config.yaml
num_hidden_layers: 10
hidden_size: 384
n_experts: 64
experts_per_token: 4
d_expert: 32
d_shared_expert: 192
hidden_act: "swiglu"
moe_layers: [0, 1, 2, 3, 4, 5, 6, 7, 8, 9]
router_score: "sigmoid"
normalize_top_k: false
routed_scale: 0.5
balance_loss: 0.00103
balance_bias: true
init_std_router: 0.017
lr_router: 0.00109
num_attention_heads: 12
num_key_value_heads: 3
head_dim: 32
vocab_size: 32000
norm: "rmsnorm"
norm_place: "pre"
norm_eps: 1e-06
positions: "rope"
rope_theta: 10000.0
rope_fraction: 1.0
qk_norm: false
attn_scale: 0.177
tie_word_embeddings: false
parallel_block: false
init: "normal"
init_std_qkv: 0.0203
init_std_o: 0.0
init_std_up: 0.0203
init_std_down: 0.0
init_mimetic: 0.5
optimizer: "soap_variant"
learning_rate: 0.00232
beta1: 0.95
beta2: 0.99
weight_decay: 0.12
lr_head: 0.0059
max_grad_norm: 1.0
warmup_steps: 200
schedule: "wsd"
decay_fraction: 0.616
decay_shape: "pow"
final_lr_fraction: 0.0
batch_tokens: 65536
max_seq_len: 1024
doc_mask: true
train_tokens: 304500000
max_steps: 4647
dataset: "wikipedia_en"
Below are experts of layer 2 (counted from 0) of a mixture-of-experts language model. Rows are named router (the router's row for the expert), gate (a neuron's input weights, with its number), up (a neuron's input weights, with its number), down (a neuron's output weights, with its number) and show model dimensions 128-255. Each number is 200 + 20 x the weight over its row's rms, rounded and kept within 0 to 999.
After each expert's rows: "raises" lists some tokens whose logits its average output raises strongly, later layers aside; "gets" lists some tokens that make up at least twice as much of what it gets as of all text. This comes from a sample of Wikipedia text that the model never trained on. Tokens count by the router's weight.

# expert 34
router,236,211,194,190,192,193,216,214,170,189,220,242,188,206,222,212,185,197,230,185,198,250,200,227,214,188,192,208,181,182,221,248,209,236,178,159,248,182,218,244,196,163,180,163,196,192,155,233,225,199,181,199,214,146,212,235,205,193,175,222,172,220,190,157,209,225,217,184,190,185,220,185,196,214,218,170,151,234,181,211,210,204,182,195,195,158,235,146,185,168,206,221,232,251,173,177,184,216,205,207,222,198,208,176,215,210,215,216,196,191,190,191,188,217,213,200,179,189,217,200,194,206,219,196,193,181,206,219
gate0,195,196,178,164,180,192,192,209,161,198,209,229,210,216,179,216,204,186,195,190,209,197,181,208,186,202,208,192,247,220,201,222,198,210,188,206,203,231,214,220,200,224,186,202,211,163,172,220,208,218,190,182,194,210,203,182,182,177,225,207,211,196,235,179,211,212,217,196,215,167,213,196,201,188,184,188,194,176,202,220,206,211,159,218,219,181,193,188,179,206,222,179,179,237,189,179,193,231,198,207,210,201,219,197,177,197,208,198,188,246,184,210,211,209,172,166,211,182,218,199,208,194,215,196,159,214,196,194
up0,211,208,207,212,202,205,221,192,243,181,201,185,207,164,222,171,177,224,230,206,234,199,216,214,192,222,197,216,176,189,211,192,208,197,178,172,183,162,204,185,196,176,211,199,185,236,213,193,214,181,206,196,223,205,206,190,208,206,180,182,215,192,174,226,186,174,201,225,199,216,176,189,207,198,207,226,217,192,200,186,179,209,234,183,194,211,209,207,212,196,199,198,197,160,206,225,194,167,219,167,202,201,192,194,210,215,177,181,207,176,245,214,196,174,191,235,184,206,179,181,200,195,187,209,229,186,220,192
down0,194,197,187,221,184,210,141,246,221,187,190,208,197,185,197,193,202,225,205,191,252,239,190,191,222,182,194,207,238,192,253,223,198,231,194,201,204,239,197,199,222,174,206,202,177,214,228,192,213,151,177,186,165,211,203,195,195,153,182,196,207,177,198,204,199,200,219,186,245,208,191,164,185,194,208,210,206,197,216,186,213,195,214,195,221,203,205,210,209,210,218,229,195,187,162,253,160,196,185,224,211,205,216,183,180,200,198,223,187,201,221,189,171,191,186,217,218,208,167,197,210,179,190,213,205,202,222,186
raises: " them", " the", " extra", " him", " new"
gets: " of", " to", " for", " with", " on", " from"

# expert 12
router,226,204,199,230,213,197,188,204,228,195,211,244,165,189,205,175,205,194,218,217,220,199,205,192,205,207,191,227,208,192,193,223,184,190,196,202,150,164,205,206,227,218,177,210,189,146,205,191,189,216,179,206,225,161,201,230,211,188,151,211,207,184,175,207,207,204,246,171,198,208,222,218,193,194,213,202,176,203,180,200,180,186,191,198,203,236,231,156,206,202,220,207,246,226,167,196,209,206,224,199,207,197,252,214,204,210,201,178,238,172,199,217,206,182,193,236,222,174,213,194,200,214,182,197,209,172,201,203
gate0,229,207,233,212,204,237,191,217,179,167,207,212,196,181,201,182,200,199,179,181,205,207,196,197,211,205,190,192,205,221,172,231,225,195,185,197,224,186,211,215,193,180,204,181,219,243,251,193,208,187,177,243,194,244,224,180,229,213,189,208,178,166,185,242,206,215,203,200,180,186,148,177,194,167,227,211,172,222,234,167,175,186,186,201,192,200,178,192,205,174,233,210,199,235,202,207,198,251,246,173,160,219,182,171,213,191,220,216,196,228,225,177,221,213,195,200,225,151,220,198,203,187,167,174,160,198,204,212
up0,165,221,181,203,197,154,212,181,221,227,197,202,203,220,196,221,216,215,231,212,201,182,184,215,172,181,209,192,192,172,234,172,156,226,191,191,189,216,190,179,201,201,194,210,188,154,164,198,190,229,232,168,196,163,156,237,169,175,190,202,242,229,184,179,180,174,207,190,213,199,227,194,204,225,160,182,222,178,159,226,221,209,212,199,224,189,221,193,183,225,182,204,203,171,186,181,208,166,168,213,257,190,227,218,185,222,181,195,218,183,187,222,198,178,205,199,194,271,184,208,205,217,257,223,257,173,192,181
down0,177,206,185,218,199,256,203,242,213,208,224,187,212,214,205,166,204,190,201,181,213,211,209,213,195,183,198,231,192,190,175,205,197,217,178,214,195,247,176,198,170,201,202,181,252,213,209,199,208,167,196,198,225,190,177,186,188,199,214,196,214,214,186,189,223,227,185,199,212,195,182,203,213,220,165,208,144,206,190,195,203,208,186,246,209,223,205,204,216,139,194,214,230,181,217,221,203,237,226,235,211,190,151,203,206,187,200,195,196,187,213,191,219,196,204,171,172,207,181,208,190,198,183,200,207,162,180,204
raises: " by", " many", " them"
gets: " in", " for", " on", " In", "In", " at"

# expert 27
router,209,163,190,197,199,226,197,171,200,219,209,209,206,207,146,194,184,185,212,187,187,187,203,242,203,203,222,195,219,217,192,169,194,195,202,232,208,193,202,252,183,236,194,160,169,203,191,184,212,219,183,231,205,217,221,210,205,166,187,213,211,195,198,207,168,178,194,207,203,166,218,174,210,219,189,197,209,169,175,192,203,188,160,238,193,223,184,195,160,185,223,151,196,200,196,159,186,229,202,199,215,206,148,171,210,192,210,207,207,181,199,205,182,201,218,194,194,189,186,223,180,200,220,236,218,191,207,203
gate0,187,172,165,219,163,194,196,203,199,199,196,174,214,187,212,188,201,178,203,210,193,220,200,198,212,190,210,216,185,167,214,200,206,189,184,205,197,215,177,214,170,249,178,203,223,192,189,176,212,254,191,178,179,183,187,216,200,161,199,223,196,253,192,210,159,185,196,190,195,161,205,191,211,238,211,208,223,185,165,208,193,182,171,201,184,201,212,176,196,199,193,195,176,171,198,201,206,205,201,246,197,207,250,207,190,188,171,191,188,225,182,186,204,212,182,218,223,173,179,235,207,182,204,192,206,198,225,231
up0,189,225,194,187,229,220,201,208,229,188,217,218,198,206,178,173,171,204,174,171,227,188,210,200,191,212,185,191,229,203,202,222,199,244,200,210,225,182,189,185,223,172,211,194,172,167,213,206,191,183,178,204,230,225,208,189,205,201,179,166,186,181,202,193,235,202,175,207,207,224,212,176,167,185,171,182,200,204,211,194,220,190,205,218,226,198,189,225,190,201,197,201,216,193,192,185,199,187,209,152,204,211,158,197,215,231,209,232,224,184,215,200,193,182,201,210,194,186,212,170,175,216,209,192,210,206,173,174
down0,178,205,167,209,175,218,183,234,226,206,214,195,196,187,240,193,207,162,208,180,201,198,175,180,186,211,217,191,206,191,170,227,218,187,184,182,191,208,183,206,211,185,200,219,208,197,187,164,194,188,221,193,208,219,212,192,208,226,240,215,236,213,192,236,220,221,211,182,204,169,259,204,232,210,188,223,204,231,213,198,219,181,180,224,247,214,198,202,222,183,188,208,216,193,212,187,210,198,188,177,193,220,205,167,219,207,192,193,213,244,195,165,187,186,187,207,192,186,216,188,184,204,184,206,206,203,210,210
raises: "\n", "---|---|---|---|", "|---|", "matic", " Other"
gets: "\n", " ==", " ===", " co", "==", " ===="

# expert 41
router,213,205,202,193,188,211,173,228,177,223,195,201,215,195,200,206,168,249,222,220,186,219,205,204,152,210,220,208,198,223,228,188,173,190,160,224,199,216,208,181,170,148,199,188,223,204,198,246,185,187,177,203,187,219,191,201,195,214,221,225,222,216,179,203,213,193,168,205,215,164,252,180,218,192,195,195,194,166,252,205,177,184,194,174,199,190,235,194,226,215,183,226,205,193,187,189,198,208,224,202,227,198,220,214,169,187,181,208,211,141,209,213,240,206,165,237,192,150,188,183,212,196,229,198,159,200,193,165
gate0,216,206,185,192,217,207,228,211,210,197,195,195,232,223,168,195,165,186,222,218,213,191,236,195,176,236,201,237,167,216,224,206,182,201,191,194,212,233,197,194,174,209,214,232,176,216,182,199,206,143,199,194,215,197,216,215,219,176,204,191,163,172,201,200,226,224,209,188,143,190,175,186,206,208,203,183,227,185,195,208,194,175,199,180,205,246,230,178,227,194,175,183,227,200,204,213,186,217,239,165,189,222,228,205,211,217,188,226,201,205,209,189,187,208,199,209,206,166,160,199,223,199,173,224,205,184,178,233
up0,176,184,185,210,202,207,231,201,237,197,205,184,224,205,164,214,179,184,220,205,204,191,238,176,189,237,192,222,168,212,243,208,192,177,192,203,187,212,155,200,184,200,222,220,176,197,188,203,217,139,208,191,213,186,193,212,199,163,183,193,145,180,192,192,230,232,228,179,172,217,206,187,211,193,203,180,203,176,193,208,176,198,180,201,218,217,221,153,218,195,174,180,222,171,224,221,196,227,226,168,200,222,205,197,241,195,181,220,199,202,213,181,192,188,174,201,219,178,196,208,228,204,196,211,199,192,182,226
down0,202,204,181,181,201,165,198,185,200,236,210,207,183,185,208,200,191,181,181,164,213,169,218,189,254,170,225,196,191,182,212,183,189,203,180,227,190,188,173,202,191,211,150,239,248,226,180,196,187,214,204,189,201,196,211,225,233,240,226,203,182,223,204,178,190,184,223,199,214,212,172,190,221,212,184,195,182,225,194,187,235,216,208,213,179,215,180,209,160,216,193,200,232,166,202,145,170,183,197,200,247,193,197,157,182,195,196,188,213,167,165,201,212,198,222,180,198,158,228,161,185,201,190,253,212,226,181,187
raises: " (", "\n", " –", " (\"", "(", " |"
gets: "'", "\"", ")", " \"", "’", "\","

# expert 63
router,223,209,186,203,216,213,218,196,247,200,205,224,164,208,246,210,171,171,207,188,197,203,204,240,194,196,218,179,204,184,220,175,230,205,209,186,189,188,191,214,211,201,159,198,207,197,174,239,167,218,206,193,268,168,207,193,150,155,146,163,192,216,206,196,221,262,191,193,203,180,203,185,191,200,203,166,188,224,198,207,201,199,192,201,225,202,228,176,206,197,216,201,217,198,208,188,211,223,198,205,214,217,227,181,202,201,221,212,176,207,192,184,150,195,215,220,215,203,197,169,183,210,191,205,203,201,199,212
gate0,199,199,177,200,193,228,205,217,205,225,197,215,216,196,199,173,240,184,195,220,205,216,212,210,189,193,215,212,173,198,193,220,201,209,191,180,191,188,203,213,214,206,224,213,202,188,180,195,219,224,178,190,223,208,232,172,224,179,190,188,157,209,193,224,203,181,188,201,204,178,163,200,152,177,186,207,199,211,175,193,169,168,206,200,207,179,230,210,206,194,178,201,218,209,148,220,199,165,242,229,215,224,235,148,203,242,192,208,198,168,218,199,219,191,184,165,210,229,194,190,213,184,200,197,197,179,165,187
up0,204,196,173,215,187,188,172,185,219,235,170,206,186,161,213,186,200,160,188,199,207,181,220,222,196,213,164,189,176,205,207,220,192,196,190,200,230,204,192,223,188,191,210,221,213,175,192,221,194,234,213,201,222,216,193,215,254,199,187,154,200,176,220,216,204,209,207,186,205,183,161,152,176,154,181,211,194,192,208,196,202,199,192,222,220,198,179,244,192,172,194,208,202,189,176,224,203,184,214,211,224,223,217,185,187,231,185,217,184,173,206,173,228,191,179,203,240,222,210,175,236,208,193,221,204,187,182,184
down0,207,208,249,184,195,221,198,200,222,176,208,177,209,180,194,201,229,225,186,221,174,221,232,181,183,185,196,217,209,183,204,173,189,204,209,180,181,199,205,211,178,167,183,217,189,165,214,190,204,207,217,192,184,241,172,210,204,216,237,171,204,184,185,200,242,203,201,213,183,195,211,214,178,192,206,176,222,216,209,224,187,208,200,171,193,199,209,183,219,203,165,192,224,186,189,150,230,192,195,176,208,204,226,179,190,242,205,183,209,206,180,237,200,213,213,187,187,168,168,258,196,194,200,180,246,200,204,200
raises: " other", " the", " their", " previous", " any", " others"
gets: " of", " in", " to", " for", " on", " by"

# expert 0
router,219,205,192,215,217,209,209,205,196,200,234,212,215,206,197,205,202,181,241,223,207,205,211,204,204,205,214,190,212,228,209,239,242,216,167,184,227,217,206,254,209,207,147,204,209,201,158,221,166,163,209,215,193,198,211,257,195,216,207,212,184,199,203,160,205,243,181,162,207,176,197,214,197,179,207,176,183,201,205,228,239,202,202,192,211,185,221,186,166,197,238,188,240,209,174,193,188,213,231,209,213,192,181,202,180,199,192,228,174,198,200,172,196,186,195,210,208,192,196,163,175,204,200,223,194,166,206,185
gate0,213,244,229,221,220,193,168,197,197,229,188,180,213,224,210,181,200,225,210,194,197,209,195,201,212,189,200,190,185,229,222,201,223,198,201,176,223,199,210,181,207,214,188,185,213,207,217,204,210,226,180,195,209,235,181,171,201,198,194,209,198,220,169,189,196,185,174,195,184,184,186,205,162,208,175,232,180,197,213,169,186,151,202,183,237,200,201,200,228,241,202,208,207,211,195,217,208,181,222,193,230,202,203,169,246,193,222,200,219,185,190,213,181,196,216,191,219,188,234,207,200,198,216,186,204,226,218,135
up0,209,189,171,187,187,208,209,191,214,232,230,220,222,201,252,208,195,201,198,230,174,208,177,211,216,198,202,230,192,208,176,199,204,181,234,188,217,194,218,172,182,188,206,150,196,209,177,189,194,207,231,202,176,173,189,218,208,215,228,212,201,224,192,194,204,215,195,167,183,199,226,197,210,204,220,233,182,199,214,187,191,157,194,193,183,214,196,168,178,225,187,261,213,233,196,177,222,220,164,191,147,171,178,175,210,190,187,201,145,196,205,204,215,204,192,173,182,184,203,198,237,187,255,192,183,164,195,219
down0,180,227,167,162,185,204,212,208,196,210,225,212,209,216,198,208,179,193,203,232,193,206,202,160,222,215,209,169,232,199,157,221,203,216,198,229,219,217,184,195,194,198,208,211,191,212,178,221,221,221,186,200,190,202,214,203,175,186,189,182,203,186,219,215,210,213,199,230,203,215,187,186,191,175,199,128,201,192,199,177,194,194,205,198,200,188,212,229,202,218,199,211,171,170,195,212,182,185,183,206,194,189,203,219,237,216,204,166,194,221,234,216,210,194,206,170,199,235,218,167,169,180,178,170,196,202,228,214
raises: " by", " that", " with", " the"
gets: " of", "ed", "ing", "d", "ly", "th"

# expert 6
router,236,216,220,201,234,210,213,198,216,219,207,222,228,225,195,223,216,239,207,184,222,195,209,171,159,182,221,209,169,221,228,166,183,209,185,164,236,181,197,162,200,218,210,192,196,197,229,217,231,171,171,191,224,159,215,178,192,201,181,201,226,207,206,158,181,165,232,207,212,199,189,217,250,184,178,216,178,211,190,185,187,190,173,214,210,206,191,182,172,198,189,185,194,201,210,199,194,213,175,206,247,209,176,167,200,201,189,191,188,184,186,213,156,219,185,223,210,188,186,233,137,189,212,204,210,198,188,176
gate0,218,199,201,201,192,218,193,171,195,166,198,203,166,187,174,162,215,222,192,184,161,220,223,145,237,209,206,202,210,210,202,195,192,220,172,199,199,199,214,214,228,184,246,231,206,180,233,194,184,210,184,221,191,184,190,199,177,217,181,195,172,208,180,215,212,220,201,179,163,193,202,210,159,216,205,205,211,177,198,190,178,156,204,183,227,211,180,189,194,172,198,184,192,185,229,198,203,196,192,180,181,245,207,199,180,162,173,219,214,191,184,228,233,207,186,215,202,212,221,191,190,170,174,208,235,184,186,187
up0,205,219,219,203,199,206,229,176,199,180,189,217,155,197,200,162,203,244,191,201,192,235,230,188,197,211,232,199,198,202,197,230,199,177,176,222,193,184,175,217,234,204,221,243,202,171,219,204,187,226,241,224,182,217,175,227,184,227,193,188,200,234,191,211,196,229,191,162,198,198,201,204,162,187,227,214,236,172,189,207,207,166,200,192,204,201,171,184,200,170,180,194,195,169,199,193,233,184,217,195,179,229,206,204,174,185,187,234,217,213,177,226,238,209,197,209,175,208,219,189,209,189,172,172,202,184,197,176
down0,187,216,182,168,185,235,204,199,221,183,214,207,218,171,196,177,173,197,183,217,168,169,193,184,191,225,195,224,200,206,210,194,207,212,204,207,211,168,194,181,200,183,191,195,228,204,186,161,195,185,214,189,182,217,183,217,244,184,164,193,217,212,211,223,200,198,187,208,224,221,192,193,190,175,226,195,200,202,195,224,210,202,216,210,177,171,188,198,214,186,154,173,181,174,242,214,214,187,160,200,196,180,172,195,205,170,224,196,182,215,234,207,189,207,213,187,187,187,211,208,193,221,215,183,221,229,222,225
raises: "\n", ".", " ==="
gets: ")", "),", "}", "]", "\"", ");"

# expert 60
router,211,162,208,209,231,216,220,196,216,221,210,254,195,182,182,181,188,227,192,210,205,201,184,188,192,185,235,189,213,244,172,182,222,186,190,237,216,181,205,239,203,180,197,189,238,160,182,222,169,203,216,214,216,229,223,188,202,222,187,179,192,220,183,236,222,221,231,204,212,196,272,185,245,219,212,180,199,213,173,214,183,226,193,198,185,200,186,177,201,215,172,184,169,199,221,167,177,230,222,190,194,173,178,195,204,208,221,217,226,213,203,204,172,184,189,197,184,184,173,199,212,228,227,202,207,213,185,172
gate0,203,177,212,241,194,188,188,198,191,214,210,223,210,205,208,206,191,195,155,186,194,210,170,211,214,209,174,202,223,186,184,167,212,210,184,185,191,172,181,215,213,202,187,173,213,208,215,190,190,207,174,226,194,196,232,195,177,206,170,235,177,161,171,206,208,214,235,180,195,163,148,233,174,218,202,175,205,157,181,199,191,209,181,172,187,215,198,190,200,200,193,218,186,213,190,193,206,197,206,183,213,204,199,238,230,158,198,214,207,170,200,204,226,239,205,190,204,171,205,208,201,194,205,189,193,197,207,185
up0,195,197,189,215,208,183,188,167,197,214,152,179,213,172,165,208,199,234,192,187,200,208,196,225,205,199,182,194,187,196,209,162,196,232,187,243,202,176,220,197,204,200,163,191,200,226,193,194,177,164,215,204,187,216,188,189,206,185,217,183,235,195,187,228,188,189,204,206,193,220,208,178,176,203,178,246,189,209,190,207,194,245,180,190,173,205,209,206,214,165,194,202,199,136,156,230,223,218,185,221,188,195,189,185,172,192,201,170,201,193,193,201,208,194,213,206,192,214,244,245,193,201,215,206,200,203,184,230
down0,221,201,201,153,218,201,145,159,199,179,212,244,219,227,205,187,175,203,174,173,200,190,183,180,185,175,197,197,194,179,192,193,162,202,204,181,193,220,224,205,188,208,189,200,231,190,223,196,215,188,183,239,175,191,172,202,201,215,176,225,179,176,173,209,205,161,217,169,193,234,206,216,187,223,200,219,206,206,157,198,229,214,194,187,180,213,185,205,204,205,217,211,190,230,174,220,234,200,179,198,221,195,185,210,181,198,174,215,212,177,152,201,192,187,216,163,198,211,205,195,195,192,175,224,199,189,241,214
raises: "\n", " French", "nce"
gets: " |", ";", "N", "---|---|---|---|", "S", ");"

# expert 36
router,241,224,210,192,212,210,201,184,190,200,150,209,190,182,180,154,225,202,195,239,242,205,215,213,187,181,245,181,172,201,211,168,183,197,185,226,177,195,171,156,180,194,182,208,194,206,198,256,239,217,181,185,216,175,200,197,181,226,205,229,200,196,204,198,211,186,191,222,194,199,222,215,181,215,221,151,179,228,241,216,227,218,200,174,194,216,171,183,182,168,164,224,215,188,170,178,185,206,207,190,211,196,206,186,160,215,185,197,197,197,199,205,165,238,188,208,193,194,198,189,223,218,211,233,156,193,214,207
gate0,234,212,165,193,182,226,198,194,180,188,207,202,191,207,241,230,206,186,192,164,194,190,204,199,216,209,177,216,212,203,170,225,217,205,223,242,202,183,217,189,141,203,195,196,189,194,198,174,231,196,235,240,222,173,199,184,173,195,159,218,190,160,229,221,189,171,230,196,170,165,178,202,191,217,227,202,194,204,197,173,213,224,191,149,194,196,233,190,190,208,225,191,206,189,170,208,185,201,205,180,155,235,217,223,214,185,179,193,155,215,215,207,239,206,181,196,198,186,162,153,195,215,209,190,193,194,237,188
up0,167,196,232,214,221,199,202,189,211,199,193,194,228,203,176,157,190,200,201,220,218,195,183,189,194,191,204,185,192,204,224,172,191,177,176,167,205,207,191,230,246,185,177,174,201,220,195,211,171,208,162,166,186,211,202,186,204,212,231,175,220,204,178,187,181,219,168,199,231,235,209,211,207,210,167,211,176,204,200,238,190,203,213,232,210,216,178,223,220,197,188,210,237,221,224,194,218,173,195,201,238,182,161,195,194,210,211,195,235,168,180,200,127,210,225,202,215,212,245,220,193,201,189,182,190,208,158,215
down0,224,217,196,204,172,213,171,188,179,193,179,206,196,198,203,216,198,218,218,197,220,211,202,186,189,192,174,192,233,219,194,257,201,203,209,202,156,208,192,173,183,204,201,213,186,197,166,192,200,199,220,175,193,210,198,197,177,196,202,174,193,183,179,213,184,190,198,228,185,182,210,193,204,213,210,243,179,207,209,175,239,205,217,180,195,221,216,203,194,188,211,199,240,192,196,193,184,198,260,210,207,224,206,177,212,218,160,185,220,182,189,225,208,217,210,237,202,187,177,222,208,225,232,168,198,198,176,212
raises: "\n", " Other", " These", " This", " They", " There"
gets: ".", ").", " and", "\".", ".\"", ":"

# expert 44
router,205,204,212,195,194,187,214,199,204,191,214,192,189,227,211,196,205,183,220,202,224,184,189,211,198,203,226,198,191,201,209,189,212,197,200,200,178,215,211,204,202,168,193,186,221,185,168,214,201,204,207,175,193,165,199,209,194,233,164,221,207,203,203,174,187,175,202,199,203,203,209,192,181,216,189,240,166,203,193,196,240,210,208,214,216,170,211,172,149,165,191,215,226,214,190,184,214,233,238,207,249,194,179,218,224,213,189,184,226,206,221,174,168,205,190,221,220,205,212,198,214,225,225,181,198,193,199,191
gate0,207,199,218,216,189,206,202,224,208,217,219,216,172,187,241,199,197,199,181,222,209,189,191,203,218,166,199,206,212,207,181,227,202,210,200,198,162,228,218,197,220,216,167,178,206,193,202,185,210,159,209,183,178,223,205,232,197,211,226,199,190,189,218,191,168,225,155,187,202,229,206,218,219,162,201,191,180,223,202,217,180,199,176,214,195,210,213,212,172,200,181,183,198,199,150,211,232,156,241,216,187,183,207,192,196,218,186,211,206,197,194,199,229,207,195,219,206,215,202,193,222,224,197,187,164,226,207,214
up0,193,221,195,181,202,190,197,180,195,190,170,186,217,182,171,200,196,217,227,191,193,210,210,207,188,232,200,201,193,189,233,175,195,200,190,193,230,182,171,199,173,168,223,228,203,209,201,201,194,234,193,216,216,177,209,175,196,203,169,203,207,199,172,222,228,189,245,206,209,161,188,194,184,234,185,201,223,190,200,162,214,214,225,176,202,194,191,194,226,205,212,208,209,212,265,198,184,232,165,199,217,225,196,194,193,198,214,191,197,204,209,198,160,204,207,194,199,167,212,209,169,178,221,213,241,183,184,203
down0,183,190,202,202,183,204,197,198,229,221,221,224,197,160,235,183,179,189,209,193,214,195,205,224,208,203,208,187,202,199,185,216,228,193,231,220,202,226,198,201,179,198,166,204,236,205,165,208,216,201,196,210,200,193,197,193,195,230,194,196,182,164,196,207,194,203,182,210,213,214,188,215,198,204,191,206,203,192,185,215,211,189,188,228,221,222,203,197,167,222,201,188,252,166,161,221,205,213,240,195,181,176,215,182,205,219,177,207,206,176,194,195,200,229,194,206,219,212,168,192,219,210,212,196,205,151,185,207
raises: " late", " this", " the"
gets: " The", " In", "In", "The", " He", " It"

# expert 58
router,201,196,190,195,178,211,202,185,201,214,218,192,174,196,171,180,192,202,204,188,221,194,188,250,174,201,203,196,246,202,216,168,211,201,199,227,174,247,206,204,177,243,191,177,173,209,218,188,229,212,193,224,188,211,217,194,222,181,200,195,205,174,188,195,207,192,176,237,200,178,210,168,233,206,184,235,204,189,159,193,207,207,161,216,207,209,165,183,156,187,175,159,178,174,187,193,215,219,215,191,198,230,209,203,202,203,200,184,216,181,192,205,205,196,214,219,184,186,194,215,196,215,226,240,175,193,219,217
gate0,205,173,178,199,220,166,220,186,188,220,184,203,243,174,127,190,174,194,173,174,224,214,153,216,177,197,183,198,217,203,198,220,241,195,238,199,195,198,192,212,197,229,195,187,217,197,212,174,168,212,182,181,216,188,221,177,190,184,202,171,198,188,210,227,188,215,173,198,226,187,206,177,214,213,202,222,212,184,191,207,231,208,215,194,236,202,178,172,157,232,189,208,225,192,173,212,208,185,211,218,184,189,202,193,207,208,215,201,197,189,211,214,187,188,199,225,207,200,198,173,160,184,209,180,217,205,178,195
up0,178,188,192,199,192,174,224,218,178,214,182,209,235,153,155,207,188,218,174,200,260,232,161,210,212,189,178,194,205,178,219,205,221,173,215,219,187,209,191,205,224,219,212,214,218,217,187,161,164,214,199,195,226,191,198,198,200,201,181,176,195,203,208,213,200,211,172,198,210,188,207,195,226,215,219,196,225,177,179,206,229,201,206,186,226,196,155,160,171,222,175,192,192,207,168,218,201,193,237,209,183,204,219,210,218,186,208,190,201,187,215,201,192,212,210,220,216,191,192,175,182,176,199,181,212,228,168,200
down0,215,198,222,199,197,218,210,197,179,186,208,204,208,197,204,178,186,216,206,206,204,184,213,198,209,207,229,161,186,196,200,195,154,188,177,167,196,211,231,139,217,215,177,215,212,225,187,217,221,215,207,172,224,188,188,195,223,193,192,207,193,193,202,161,214,177,213,206,198,183,222,200,160,214,201,182,228,200,220,176,197,202,206,195,175,191,221,234,192,174,176,192,196,180,218,179,164,217,221,209,206,199,172,186,194,187,204,201,193,161,157,242,227,213,225,211,194,205,196,162,174,207,185,234,237,203,218,195
raises: "\n", "|", "[", "]", "Note"
gets: "\n", "′", " Coordinates", "°59′", "2′", " non"

# expert 54
router,201,181,213,184,196,205,214,191,170,211,212,198,221,213,160,192,189,199,220,191,201,206,197,221,203,205,202,198,210,203,187,167,192,204,179,225,210,190,199,205,157,222,176,203,160,199,183,185,157,228,162,217,200,194,208,205,188,167,174,194,196,131,199,220,186,172,176,222,207,166,175,176,218,189,173,221,201,169,172,186,212,228,185,225,191,205,197,190,170,187,191,161,218,211,199,187,201,223,223,171,214,212,193,208,224,198,211,215,225,178,198,175,182,220,212,212,207,183,175,220,170,216,218,245,209,193,200,201
gate0,187,215,215,201,201,186,186,194,240,193,223,206,193,216,262,203,158,234,215,212,172,217,205,202,199,206,171,201,220,179,229,228,201,225,171,162,195,180,198,203,191,241,208,196,162,197,172,230,209,198,208,226,221,182,202,203,236,192,230,210,211,183,169,181,221,211,191,225,216,200,199,171,234,187,222,160,205,191,213,171,177,182,197,195,190,217,191,232,175,212,195,185,215,207,220,180,213,226,219,174,225,183,180,214,206,139,151,210,191,221,215,185,193,208,218,189,226,205,205,209,227,206,174,192,213,217,165,198
up0,231,173,204,211,162,194,186,206,177,181,182,181,181,189,222,204,205,158,258,179,207,190,207,225,196,216,218,202,180,217,173,162,211,191,200,179,212,160,215,201,206,168,198,184,195,211,168,215,204,192,203,187,191,176,188,210,189,212,227,201,196,200,179,193,210,177,226,179,166,216,185,216,199,182,214,189,170,210,186,195,161,204,193,223,222,172,245,195,202,219,241,234,161,175,248,190,213,218,182,182,215,186,160,211,223,170,205,189,198,216,189,217,230,205,199,210,229,212,169,226,192,215,197,190,194,166,206,198
down0,199,205,220,211,202,218,216,184,202,193,247,184,199,177,231,210,161,212,186,214,198,211,177,197,203,203,200,187,202,184,204,187,214,247,203,210,220,214,261,189,164,181,210,203,205,213,180,187,195,194,170,182,197,199,177,260,213,208,209,179,199,162,217,204,178,202,238,209,208,217,227,185,214,219,186,216,182,179,238,186,152,198,206,184,171,232,191,213,226,190,170,189,196,200,195,181,204,227,224,227,206,212,227,200,201,152,203,214,191,191,176,173,235,231,190,204,208,219,182,184,203,227,207,215,188,193,244,226
raises: "\n", "|", "-"
gets: "\n", "==", "===", "====", ".\"", " Succeed"